Experts of a small language model.
Size: width 512, vocabulary 21985, 133M parameters.
Experts: 48 experts in each of 6 layers, 224 SwiGLU neurons an expert, 4 picks a token, a softmax router.
Training: a variant of Muon for the experts, 1957M tokens, 7466 steps.
Below are experts of layer 5 (counted from 0) of a mixture-of-experts language model. Rows are named router (the router's row for the expert) and show model dimensions 256-383. Each number is 128 + 24 x the weight over its row's rms, rounded and kept within 0 to 255. Numbers have three digits each.
After each expert's rows: a language model's description of what the expert responds to. This comes from a sample of Wikipedia text that the model never trained on.

# expert 13
router:122135156180130085131121109130150094112113134153096118128158155125118145107159101158140105132159129122129119092138149146125109135134123107142136136117137082098103178141105133148133084128115119159148135119144138124130116171165117076159087106142102116083156084069098151083162129092106147089126166158121154115135154144134143102165117120158141045101161152132126091146132126103161137138137
It responds to: Periods ending sentences or paragraphs, initials' periods like Lyndon B., No., plus commas, but and However before new clauses.

# expert 7
router:129155103141132163120178132168144099140158117089129097181121145141133168145125126148118162095146124107147124173121125133117129149150095095112132172102136116129139122048079156137142170098123163137092121153140105156102153164087134148130151133128142176147114098149142134070119140113098128131091136112127119124128111137177107111131122112133136170120140135116112126141123101091098109154150
It responds to: Word pieces of Indian personal and place names (Ramach-and-ran, Satyan-ar-ayana, Bh, Singh), plus bare spaces before numbers in tables and date lists.

# expert 40
router:136135125107136099078101130110111152080130100147160159094106153119121098123118117111123136119134112181132174130121133125140138132143107144126118150148157107083128122112149132121094140134132114134154119110164174109120145102108089162173143169140155103161113160152168149096155143144142112137116099164120123122100129152154157157150118118142145129161165151162090132106124121132177087156113
It responds to: Plural suffixes and plural nouns (-ers, -ions, -ans, women, players, children), often followed by of, commas or and.

# expert 37
router:124119159143110114118112125173126147100094165127121090112155119140127130174100153165121125134140128130121086091104152118144108133172146118127152133086146114074097148173136103134115132093127132158179130122125134140136105155126106096180142107138115126083144109139109135110155155092109099100137107117100109138121144144096144107128125135125123115094161143130145142191112138116145147123135
It responds to: Clause-ending commas in prose, and middle or final digits of years and coordinates, as in 198-6, 40.14-8, plus became, However.

# expert 21
router:132197129091096139114118129145103122106132123137102126138122140138103154182147123114151162085142125130155141125106107107142122110128073145138147114170151168107099104107117118155184122154117112111127093179115162130133119115103115171167118150139100115134103111112130155132138134120131131149105097099138131112116108125139121114148147124117149097132120162162133137102121133117125141144116
It responds to: Surnames and their endings after first names in player and candidate lists, like Smith, Jones, Esp-os-ito, -ley, -ić.

# expert 17
router:143128106143159163123148137082119093112118111106127148134135146162125106145145131132112129126154143104196127126141145094135155077081137158117085139114143133131147093173129127130111134115129179093135068089144103120128087112171143104079112136084140133120116150168146140077134123152131096178148113170164136132163085115113110150113167092100150187117142135159106123117149149150137112172129
It responds to: Short opening fragments of words, like un-, re-, sp-, s-, com-, and the .S in U.S., mostly within running prose.

# expert 32
router:100150100119139164152103146101107136104168115153129098147158163149108152134129107103151111162097118137096148160151157061145117141141130107160113132121117144133134114124080173129153106174139170074130126157099150113121085113148151136159158165116130132148148115135119156136112102124160091141128146097118099123125096113173126118148082132102110144152156149094094136111116119112135137088096
It responds to: Pipe characters starting table rows after a line break, plus surname prefixes like Mac, Mc, El and accented name pieces.

# expert 28
router:113102163127100142116095141161097148114138147173134144093104128174094114151073130128122108144157150148131131115106119164112141103162098112143165137131108134146088111103146116190131109123135107119140116146130134143120154125120125151165136131138134103116126160155144116132130136139141144159123152145130147148151179089203149122148139136120119077122108162100152138143110091152095164065111
It responds to: Head words of institution, team and place names like University, School, State, College, City, League, often following the or New.

# expert 10
router:116126110135124083107106098123158156120116136108134125092175119123177159101097127143118132150130115161150090093136186154162144130154144125095146111115145072072102123153171081124096115114112100161159125102128130132156143150133144112107106175108133136075153106089114110148152109092083137180107153120186155104131129127089109132122106126158145115116141140142113092159103169093136141149160
It responds to: Clause-linking and, or, but, commas and subject pronouns he, she, they, who opening a new clause before a verb.

# expert 24
router:117121163125111081120110135136146131090108144159121161110126118121114107130066162162119108164146122152131094109127120130091099118197143137116196088155143112144138106123125114169108126096085102127084115146166121123097129126115139131175113127179136092118140131112101140160128126134121144086100124157117145127120160110182171075110144145114137098134124119084148164144107119161059175082109
It responds to: Country, state and nationality names like United States, California, Japan, British, plus closing parentheses after "(human" in gene tables.

# expert 27
router:107154132137112130104118105099176127150115141153102146134129151143183099122135153147143152105124121179174113096150095117165123160151102146128118151120117090091104132154120166126074148144134125118158146102137131127136156152129108147113167143111112143127149151112118118142139140162136135119148117113121115146107178140105091088140146135150120161147134185142158134136111148149150141132152
It responds to: Verbs and auxiliaries right after a subject or "to" in prose, such as has, had, would, carried, managed, plus paragraph breaks.

# expert 15
router:160141113130166205208159138126121163161131117126158101132088079149120115069132114138161151100136155055117096124117131133094165174140104120116108116120097171180143146165113133107182111134059104104135102156117083104130114112136141144102107141103117177079157117141115157107165145129130118140117107153146164156120092118122136169117141087112150134094130112116114114150159143135104090144142
It responds to: Single capital letters starting acronyms, codes or names in tables and lists, e.g. BVMI, VLP, ATMA, V9, plus stray foreign-script characters.

# expert 8
router:099135120105133123134083177111102101102143100109121137085098139134134098179125141110112151085129147138165108115087156123111122085121104142125054130115124140145111128153122129124107128105133091161144154100130163157145125146132119154111081172139132116089129125094124112140139113159164125123128126174136131102139124131102129120133174099142152145112120117171102104113095162143140166138112
It responds to: Word pieces of anatomical and taxonomic terms (hippocampus, Ascidiacea, -idae), and clause words like where, if, when, because, is.

# expert 33
router:157177108095084155131123118137125182125166113118116146125186141120121148162143144149109139143134105107134146132147114091112120110095110146143144135134082160150096111105113117185192082154112064154095121134136122105107125120077086135123167128136135141134117120139153144108122119117164107157069112083107121149121096101153119106089119135135133127140125105139156144115133085128118136112122
It responds to: Middle pieces of Slavic, Turkish and other foreign names and places, such as -ić, -ov, Kat-ow-ice, Nizh-ny, plus coordinates.

# expert 20
router:143166115116142106173150123163154161164127109168095087114110132115127148065141111135120117092162098099099123098112127137148111120148108152093144148125131119110126107148123115157113068139103139175125172147172105087148162200133110143134156112145099148126163075070091122154135157128109128071112153129112137116120157159111114157148108113133159071094152120102120140126118114146105153138167
It responds to: Colons after infobox field labels (Coordinates:, Edition:, Bakhsh:), table pipes, and degree or coordinate symbols in structured entries.

# expert 41
router:150087143160126195105148113139136100128108158128142136150118091077148133129118135099150151151115120114087108159135133141111137143097154112169143125098152080156165131089123169110153106121143178134115140115132115138108128150171146091135110103121140182164093139138132094110126141127130153103152152113116114143124125130153141122113138152083090121155148124115123139145132102167122113094126
It responds to: The first digit of years and numbers, like 1 in 1975 and 2 in 2024, and the space between a month and a day.

# expert 11
router:142080138191117199110128099146124127148107148131126130135156087109163116187128135075126123141107152078103134148116125097137109150111103100160132108102132154127162119098131151117128100118161126131122161105141133137119103121139127115147147122122155173167083168103143118119154133077109150130143159113098079144153080107124122113125123129093056126142138133125107124161154120139140103116140
It responds to: Single digits inside numbers, especially coordinate decimals, vote counts, percentages and table scores, e.g. 57.3%, −26, 1996–98.

# expert 23
router:139165092137114203198153125083148129136122136131125159137081128119109113097168100176170169135141129105128062120161148156079163136116130137135122139121107142145149133147123147124154120136074117135076114145122103132128123145165140138097120108100103132118121118102138135117160141103127135151118095177125169153136066120136127115104151116154158136102107128143127129157188118095140108094102
It responds to: Capital letters and pieces in vehicle, aircraft and product model designations, e.g. Ligier JS P320, Impreza S10, Ferrari 250 LM, GTP ZX.

# expert 19
router:178087147169131094114147160108113125163121100070157099124096089170166112179152104108067106117099138174105112140135165150129132149144136120148170137115136153099130094144108153099096153150107128124122146166133112170145139108152116142150117170104147119124097153116132120112126155126101168139154107139117139159144126163112114114095090097161138128094106128117123115129146133137101165137104
It responds to: Percent signs, decimal points and pipes in census and election tables, plus "that" and "which" introducing clauses, e.g. 7.4%, 100.00%.

# expert 4
router:153098128109104123094154162138110114162100106099106092105122087106136084255133138104125131089094122110094120145105145142078115130110172132184151112144147113172156161162127119118105102143123130135105118132148157131132154090167110122123140111113135142185088160121109138125158139093102115096156136143119095153169145149088134089112131125143129130101131102154152116132155153140160106162067
It responds to: Numbers, units and separators in measurements and statistics, such as km, kg, %, ft, million, and dashes in tennis scores.

# expert 14
router:122115131139131186130102106134127140158110173131151119135132083092125150175140131113123150148101120090095120120121113117125152146107136111196132109124170109111156140123128148118172111121176121148138156110141130137115166143168141105135153101108146173134094163125125126110159147111112151097139127068122104145152108112165143126107127108064081100174129120116121130139137111181135108125155
It responds to: Single digits in table cells, list numbers and years, such as 193-2, | 8 |, -26; also "also" in Iranian village-name notes.

# expert 47
router:155091110126097145115136130090129117153111104111141122142150141113118119200145156079135078087125156103158138124098171120111149109123147160172145107117124143169155157154136133114138127112160142099081112140129106130143105145161119161113100107112177129167121150106151121095100110116128130126163142117155107083144087120123141148114145134134118197115132127153131115118198156147127092151071
It responds to: Measurement units and numbers in stats tables, like km, mm, lb, yards, plus directional words (front, left, northern) and -f in near-fall.

# expert 2
router:126126119105133056098092110124136105126105202116108133129121124117171109068116116128137131126139129129090128105147112144202159121138136136139081115159135143131118112125187126098084105107110104129177134156137096091144168137131143112109135161138162086152165111111086115170123110141129137105162108113090135086142159094081128108154139162157145121124115097091131098124125159103128167112134
It responds to: Articles, possessives and quantifiers like the, its, several, plus of, usually right after prepositions in narrative prose: "of the", "invasion of".

# expert 39
router:086133110119171081154087122110144093169103173137113120127109140128128133082102142129145142128128102169131100111155113119107140146118163132095095150149125102125135133170166093146113146107112105134132147128126143137130132096116155131137140136099137140132130138088118116164102121152116109092163089121084116102158174131078110134105089178163159158094137090159147110145109148092135126137127
It responds to: Prepositions in running prose, mostly in, on, at, during, under, after, e.g. ended in, carried by, In the war.

# expert 35
router:126162132119102076173109109135152099141122147123125122145112101172188125084130152148163126145155144133132116116113111116163147147158164104098120156151110104121148139141105149094122166148121112123101172114111139125128140176116150088123106178131099148133123136134118097134110121104109133133195085098119145136145142126090125128146136143107136135100138115150154111143121145147149132136156
It responds to: The word "to" and other prepositions such as from, until, through, plus the closing "=" line ending article title headings.

# expert 36
router:130129150103146074111124102178129161111103157147127105110168124122128159126110107123115101152153128146104126110139132155146157134158144099096157124156107131091133111100155114125115096130119151150139141155141127102153111151102154123107119118165106130106158084150116131150101120125108169116140166128130150135107132121114136152129117111165144108156149115130130109128069133125143164116159
It responds to: Commas, of, and, and pipes linking list items or infobox labels, as in "Date of birth", "Place of death", city-state pairs.

# expert 12
router:100164141093131172131134117118129129085166106133094143142126170158144155141148121161111146111140147111148158115107089090129128126104122149106127109146128162120108142091150128168155115117147090124102107163120125149134123106101128147168106135135115127142120103119158119105088164145120129143091118125148149156096121104134082139135115149083141089130172110158112153116139116137092144156124
It responds to: Common first names (John, Michael, William) and inner pieces of surnames and unusual proper names, like Nebuchadnezzar or Adirondack.

# expert 26
router:113111128117109156124079146098101135140090122114084167100119141136126147167121140114111125128162163162103126116128128145130096094126114134139123156129138114123107114130146106140107131123158101139130118100075114163115129114112102137144161141137146103149119174136153110126135119113105108118159089141128133106094184106116165166152154146130148115138121131165095097153168157150118126139095
It responds to: Nouns for people and roles after the or his, such as President, father, director, governor, and pronouns like there, them.

# expert 18
router:134115140152140181094114124134135142152120154113140141135143129102153114209102136083114156141064116099082126137119095140124120143150174138198170106124135127130140142106134144096118126111121134120103133117132124125132135089180123114150135114115150131185079186125156125125140145093133139114148138114138055169165105085124130106110115129095070132172129144113107108143140120185142078140121
It responds to: Number words like six, million, billion, digits in measurements, times and statistics (2:26.38, 166.20), and "are" in "All times are".

# expert 1
router:129124108091137122150100121090136105137116107132157127130117112141123152087109143161113090112125166153156132109150150119115193112114127178158126155094115124121115138150127140102164153122142149164139135142160089131086144114173152117093142139126140113121135099128126153077099114152104112214115077158125154095128105108120114133136140118136149184080139135122127096137172171109117089117091
It responds to: The and the opening noun phrases or sections, plus first pieces of split words and heading markers, as in Ex-che-quer, Mad-ison, ==.

# expert 46
router:133101187110115128144090162144120148067096122136146121098129125111113138133101150117122107156136137149100143138118148166113128126138128131155175151134106139152121104110128129117103138111114134128092142115120141104150106142129119146123144149159111111127102132126107099136130130111138152154142147103167162145143139126189124089116162153106143083097111119118141135109119059166099182097083
It responds to: Capitalized words in names of leagues, parties, districts and teams, and infobox field labels: National, County, League, Arrondissement.

# expert 29
router:087127115132152199121160113085155112112116135129149118155160148149135108106169092132146128136140163110207108116158163089115151104088078138118105107125109150099121108160104103125202158164123156127107089130135106129107092131169139128083109107130132155128131107142151118082126155132126118161126066131150144122095087119139100185141125101145159139102150163124117158134162111123112106151139
It responds to: Opening capital letters or fragments of proper names and titles, such as St, Jr, Dr, Mac-b-eth, Shakes-p-eare, O'R-ourke.

# expert 0
router:119115095133086213115114166167109142141130130137117139138142168122125086122154111161171142117126105106177133133150062134120163165120119107146112106172129141104163104102113145123206141128112139127107119128135118115109148132107094135130116112106112145099139143123147172150115093114145090095121126115124120084100069119150120145147145113085134116106114102151137117120154122122128100136164
It responds to: Digits inside years and dates (the 9 in 1994, the 1 in 2010) and byte pieces of Korean, Japanese or accented East Asian names.

# expert 9
router:163133168109130129132056117116125107118138130142121146104130119130123086163127138128102142136130094135139133104182108099074110126118108135123137122143128165113097142143142122106184131121107090152125105154147178124146142111110098171090111120076107130119114114157158111087149138189149122131124115126106149123135149126122070096112135121185148153148122124129120153123113140128128117144145
It responds to: Direction and motion words like north, up, back, moved, located, plus word endings in French or Italian titles, as in Dolce, folie.

# expert 31
router:155143147159159177149156134092134130141121143137110121186143115130124129094125097112145106171106103133121173100147135087123138172127149115090129108097105123131194133135122104088138153101143198125109133131146112069108087151120150087090115109133119144115113110143125129097156100162128106143153150145183156118105088155122134164077116141132128125097157103100141165117138131110110134115142
It responds to: Opening parentheses, quotation marks, brackets and title equals signs that begin a parenthetical, quoted title or new article heading.

# expert 5
router:132114137103136127128119113123160152140114108170156101155163134095121133098117088096141105124098141158086135146139133121140101154150168080126131131138138116121126102156150143148093111147162149171151109158132133095136138138123181100179102159125111148118195094116089132133089141160114121096147148140124162078081105168133152150171110098138130106134128130083127150078116146186130137073141
It responds to: Pipe separators between cells in Wikipedia tables, plus bullets, semicolons and Preceded/Succeeded labels in infoboxes and results tables.

# expert 43
router:121099144102111111109108145128101146115140119127130141068081131133123094159082151106161113121145119184083111114118144159144115084114096153150144168154161106127100097129151127136111085109147101150138141113104170147103148114094091133131136148123125080119131166127137105145157111106128103091154101167134111139152144134144167170142139110142136097144134142157147133155139144169137143137076
It responds to: Head nouns after determiners and final word pieces, like series, game, film, season, area, and endings such as -ation, -ing, -aries.

# expert 22
router:103098138141121101111099136133115147164116127152154121111149100128145146132130133151103172079135146122124148127173097139161173124139078143125139135159116104162116136183121093093096124135114126112157114169116162118141112140120096165143164163163165092119157081133127125135141109133119129139165103122118110086091168140124154175182156138151157128085132118109102135128083141125161148157123
It responds to: Words in articles on films, albums, songs, books and games: film, album, Records, with review-site names like Rotten Tomatoes.

# expert 6
router:163128148115129138103088147090099115084162154115098176101114113115173143162097152106109114095131111119159139125143102131190128120102105162113105118136121137175149177088140137116148127112117110115136108092163110114129105135112095148104135166139118104123130100113093105156138124127092134148128150132168161130110130082127119106116104135172141079140152086084136157131113123141118140088093
It responds to: Descriptive adjectives like social, local, political, and pieces inside longer words: Rom-an-esque, phen-olic, cur-ren-cies, top-ony-my.

# expert 44
router:188104155132137099105088135127159098119094130148130123110144123092117105097118153152102115182119071155170135076136115146129137058129106138135086150123128083174118115166143120132112140129132149122154120138119128133156125086110088131149131160112113091139138169104144096126129133175117121137122157115158131127123158159108090104118119120133140137109109142148115118121110125169104112136151
It responds to: Past-tense verbs and participles after was, also, he: released, won, received, published, known, plus award words like Nominated.

# expert 25
router:075111097124169097100114099149127083100129141107111140099172174159165123089114108096152131114137133156107104124132145112120125112123142111117098150105134105147117190092148104094075159094136119102155112150135066123105114156134142128180151092121159159134115091167095127150084108127127135121139144135147106122114145141142139160144148156156162122106119098135123115114148109154141164143116
It responds to: Role and kinship nouns in biographies, such as father, director, politician, footballer, plus dashes starting list lines like taxonomy rows.

# expert 34
router:112154128167117137153128157180164141144083141106122135131171125106142130112087116181159125166131120146179134099111125114100152111127141123113128119122114099134098071148130102069103150127122129101129130122088125150140115158131140117131171123115113142089099156147151138108103126141127120122136122121146091108108125146098121098148100157115136162087118123109102136118124122145180150125142
It responds to: Month names, birth and death year digits, and "was" opening biographies, as in "(May 4, 1927 – July 8, 2016) was".

# expert 3
router:137158115133142146171132160133146155129138108112096129136116140171122114094119128101123128088145079114172172153101168098126107076111110108116110160162086143139102137128087146112153101118120102148120103120116145084145130125072119138109154138135101151141125104071116141129139149145162102101116136145101120121113100151117111102134173121160139138112093164118126105106134073076183152164145
It responds to: Opening pipes of table header rows in sports and gene articles, plus word pieces inside Latin species and author names, like -atus, R-agon-ot.

# expert 16
router:119124107138128178077155133117123108115115121134179136177157134114137135116098098112138074170112139161094121123115161106130051146117129105133093103107125104115171092137108164115138152125142225154140131115154135097131134119161143128147171127171146159140158098123105117140108125106137110137144163115147103103113114132121145144104107151091116121126119123122133143124129148206110153088139
It responds to: Newlines, closing parentheses before line breaks, heading equals signs, and the hyphen opening each bullet line in infobox-style lists.

# expert 42
router:147115123163137239140168127126137143159092095076134129132114120126123122166148147111136142184068111107095098167133129135120138182110151147147148101116120133143173101114116150097153123119154167122081153083119122155120147147150104132108122109131148125108118162108166110109125152114143122090128155118106090165168077124104130117108120142124068122113153121170138188146160130185163094134138
It responds to: Digits and symbols in coordinates, register numbers, ISBNs and measurements: °, ′, ⁄, sq mi, £, such as #0500-1155.

# expert 30
router:134161094113159166116137130164141105112152080161089107148130162151100103040175082161139132082134155116159145130123126148123109118115135126089143102127104161070134092098078112174170109109122139111070104128096120152131111105110135170127118123147136144106117089128132153102117134126133108142097111153148147103114130144115133145157131119122147129110108142152137146098180163099125111156108
It responds to: Line-final table pipes and column headers, plus first names and name fragments in credit lists: John, Bob, Manfred, Ch-antal.

# expert 38
router:120086149120124085104088105139129114149097176104102133133146109109175095120125121094111131115115128108108127114140098153169128126105138154157109117186130130153122133153148109129076102164128081098163107128124093122147161141146132130106155167104147099133113090105083113174134098121128090129126135111119101100167160111099134154144125124158138126123112078083126102104126170161125156104160
It responds to: The articles a, an, the, plus with, new, same, any, opening noun phrases after verbs or prepositions: "setting a new record".

# expert 45
router:120125134126123164173120099128176108142121133144129100152099162148106143128135103141163144080132143129142165121105128139108088103149160129147141110100106148115129129134119133130137135115116154155115141155109138137123106143112140148147116084110104150161153121111152145083054179100104169116170159147131163147115077140127148168125122123094154126157086144121121129108123131132095070147139
It responds to: Cells in sports and election tables: country codes like USA, FRA, positions MF, DF, FW, dashes, % signs, and player first names.